Below are experts of layer 11 (counted from 0) of a mixture-of-experts language model. Rows are named router (the router's row for the expert), gate (a neuron's input weights, with its number), up (a neuron's input weights, with its number), down (a neuron's output weights, with its number) and show model dimensions 112-223. Each number is 500 + 40 x the weight over its row's rms, rounded and kept within 0 to 999. Numbers have three digits each.
After each expert's rows: a language model's description of what the expert responds to. This comes from a sample of Wikipedia text that the model never trained on.

# expert 33
router:540454500481439496515470487488517469449475515518535465433504497554420469507443403529467466509478453518497567457536484513458481526534512513484486453466520515494515536483459516471459520462440472471474421496469530376514495501567410528536562477544523457423461545459421516516455503483465492519456582515510505474556545502525543434404520511536
gate1:483503503441522451459466476457503514525488591517554561506396481495485481537552512433485544524440536478455464493510528487501491533430461506488511470526539436457575533564526536548475537477471436485411532468514545517537546456507556524532475443540512542421521539451441537470514513515469534512490479479466508448492465481494520454533516461514
up1:516556480492520472459512501465485517513475557490504480469422583467542513514451565413553556564491507468459465484529464573510501473489436478508488537412489537467543518545486519532445378578470458563416468494464584506546559429504596511468529500493482579507557455503520477518470519452503490524484457522503483465543490511539509506508488510482
down1:519447582480482520547427500484459545521497484497568527524495541436525482511448484503507568489478573488496489432521416544571510422510461485479541545510566484453558468483513609559412526479516500429507475454486509460561517521547432562512486438464477543534505574483536483529521530492480439464554515457437485526507508514562535500530523511568
What it handles: First pieces of English surnames and given names, such as Cost(erisan), Mil, Kn, plus currency signs $ and £ and cost.

# expert 18
router:518514520485476492532506469468508472493480435488540493497494487519488450468485508518525454473524439534460440419459484543482539526530503477495541504558484506486528550587462548508509461519487514506552500491485500441518533473463506503517592440464519483465482433420488505485501536553533505445501482519606529547422487499457532549542492531528
gate0:487511521565424548544443478513598480591459470470514501449485501481459500506552575494509494490489519535529488477593496489540458560464518508554471501527533534555490401505456454610554540514481505450471486500512417432580473518516464501425482434508527518473465521512474531487499587463464523508530502507495423504541503466474451605544535507470
up0:543496497480502517486512498591506487498468475474456507561573494437484437480437473493475506447526448576425468535481479486448493495524552526540454466417483547490417544462499555541499439408468418516495548523473528530454518513590496467520490484453420423516526531500519494482521424539522497445486431481542540432456487513485530545467475514518
down0:476505437495571559462486524524556557501496524483464555452548511403555490429573508569566435508495497474527491499503565500510517474477464480468483524548510534501537495445484584553470532548431471494498514426473455468493497551474561455532427558516377434559518515490449494509497472540437500484477389478569544491447477493506485501457452499554
What it handles: Word pieces, often capital B or p after a hyphen, in politics, law and court text, such as Bolshevism, Ballot, legal, parties, intent.

# expert 52
router:591543483565522477447524547557490502494444493530575524448527502443456513538496456470483501480577454526483521547502585488500567532486500534518500422545494494468516454499497494521514460483466569516467547507438511498516517472471511512576469486543446460541455440508528486518495469457458489457533491478571502515517479542480464515513426498470
gate0:533466498463490451477507453510465532522533507553504461478426522469528452539437496592520437564502556478480542487541494468505533536520515479544512437496551448502562517421517466495524563538483546533511451500484566499530562428410521512511515468551574463439528496521465485499544455576413518494582548477529505504519484533467455463527486553493
up0:455462530575493520522538530511517497524462563450467533504564507512500491484482540371512518477515442519514434517455530535449480521482494479465439542481482518509458512592542490543456443452528489489434526493536421482521445608562453456492494502484431528559498493413558541485436567437535511483479446474437486505523487545569570510443457443498
down0:497558527643498511505495448483519503442474585513527565494474541510525484493542512518510488467503532512503491441430460434470485503492477514469513416506488455533543586427581518465429488479539564543519451512482459443500522504501444423474516497513474514516528545546511490479516516559548524492504509536510483540549493462534594489512507464480
What it handles: Aircraft model numbers and military or transport nouns, such as the A in F-111A, railway, Highway, Airport, Squadron.

# expert 53
router:497493556501484407457516572520543506508452511534544550531439533472563508461538530516523462444485575494514538493538538457505459481541479429523518450488493525533527455508595549556525499451538397494512497563524536485481480511475538479470423558432450513475512446551507452559546504576516524499515478532558509552534473503485446514520470483472
gate0:514413548502480523533531508550493524504454519520514470518464463459475459497507502490554503613464522579474440511566490472533513569450549550498515478510509484504453511490484454522545491516515461582466497519491485483513506350499482554487507489496473492530499530469452488546427504556537432453512429451417530464493593471562542501420527483527
up0:500532502551546483505503498502451461456529437482481463540486496503490432483479474446470476535520501467473487526578483526535576591526514513410482543490436475562476485497565587522431506506483551490527539513528449471407527528429559438520494530500508487575511518561449510501470522522480503489494436483559510496562460509541521526455431570444
down0:446477505419522484428522526498455470478455494427498494462503491493449475502547550544546510509565480517519484453518428500493470521551464492481531458576482539500501550556462463484502506445515465555522403482494478475540453493489479463438546548551452468508577596499466451544552462530525529485485448533558525534542504444519580434468439565492
What it handles: The of in institutional titles like Minister of State, House of Representatives, list hyphens, and Cyrillic or Arabic letter pieces.

# expert 46
router:494544488579499518515486538573511512466472541481553558532559524491470518559508517447541488416510522468491563496512474519481521488543526546510442532516492516516531487489596480455527489491448545519554471508499530502522482468482514490488481488467455553563463528535509537434468476485391521509456544594484495458468494511516468478543465468527
gate0:475509536516556478526553503444506493531508543513489483555453510552509555500474547509480498439371488428501497545521490461537512518470553499593447516419439465446459487453546519479513463437507520475507475495532640519465536493545528526556389467488505466425522478517488499485555539502504556509549530487480476509480544463512489418493485563494
up0:477469546515519458496489469552546518480504534494475475534528456439485523464523491534504487503480476489536513527491569500540525539473595502570448462480457494430517488532569504483536408469512510550516551483447518479491474559449507541545475557487580467464475554530509509455526535550476519422563470438503470445488532431504439518567540514419
down0:544506477552509465514537577523505476508448437536509480509495503546470488472526479515410498481469493523521463537562485526572502534488588554584538511501440416475489473598474539470472413467483574582481460492472546528459436505497523540527479512540476547489531456529465515492558470476466445542490483493434545489461544559546450489527512488455
What it handles: Ship and navy words and articles in naval history and shipwreck lists, such as ship, Navy, She, HMS, sank.

# expert 0
router:536507479507459522449577468529546454481458506490499547544520525469524510413522452455495521548465451529461499456566528435462563477556465489538438409494472571537455516457488466577513511509454441471542496545544462534431520479438561489489465467465394432493473558450474458462533513553517505512498503412581539460454456494491432451497503550544
gate0:480544476462456498424482442498459473476496537496551471615565498557405477477477457504561427432549462473469433539493498419505567487515504528474499501483563415560525498496460503536476524546572492435456493468498486465518467467486573477507536583581512564479486501562337485496435470488519484503506511529508408484458472482515517517523567484530
up0:444476499455481501577527427575497518451457523482483522516509458552459520457460482474508505479513532529431499543484493451497496508560487518487564459473493442504499473514533436558507488544571502496480517521490479527480490475556516469544496532477494519496495451476432510548481504463500486588525509512483441517452473525515563553490483506493
down0:426481517499504518421458509518481496458597502554518459467545499465435534510518469497578556547494505518526484537486508462428546563543506490555394536441444485482485423519532470469447543520542542457528428494518546560531501446505571506484489486468489503452542526546504427554522459523547398495524557506540485517519457473446459538577501538510
What it handles: Function words, numbers and units in census and geography text, such as of in racial makeup, /sqmi, Township, municipality, rural.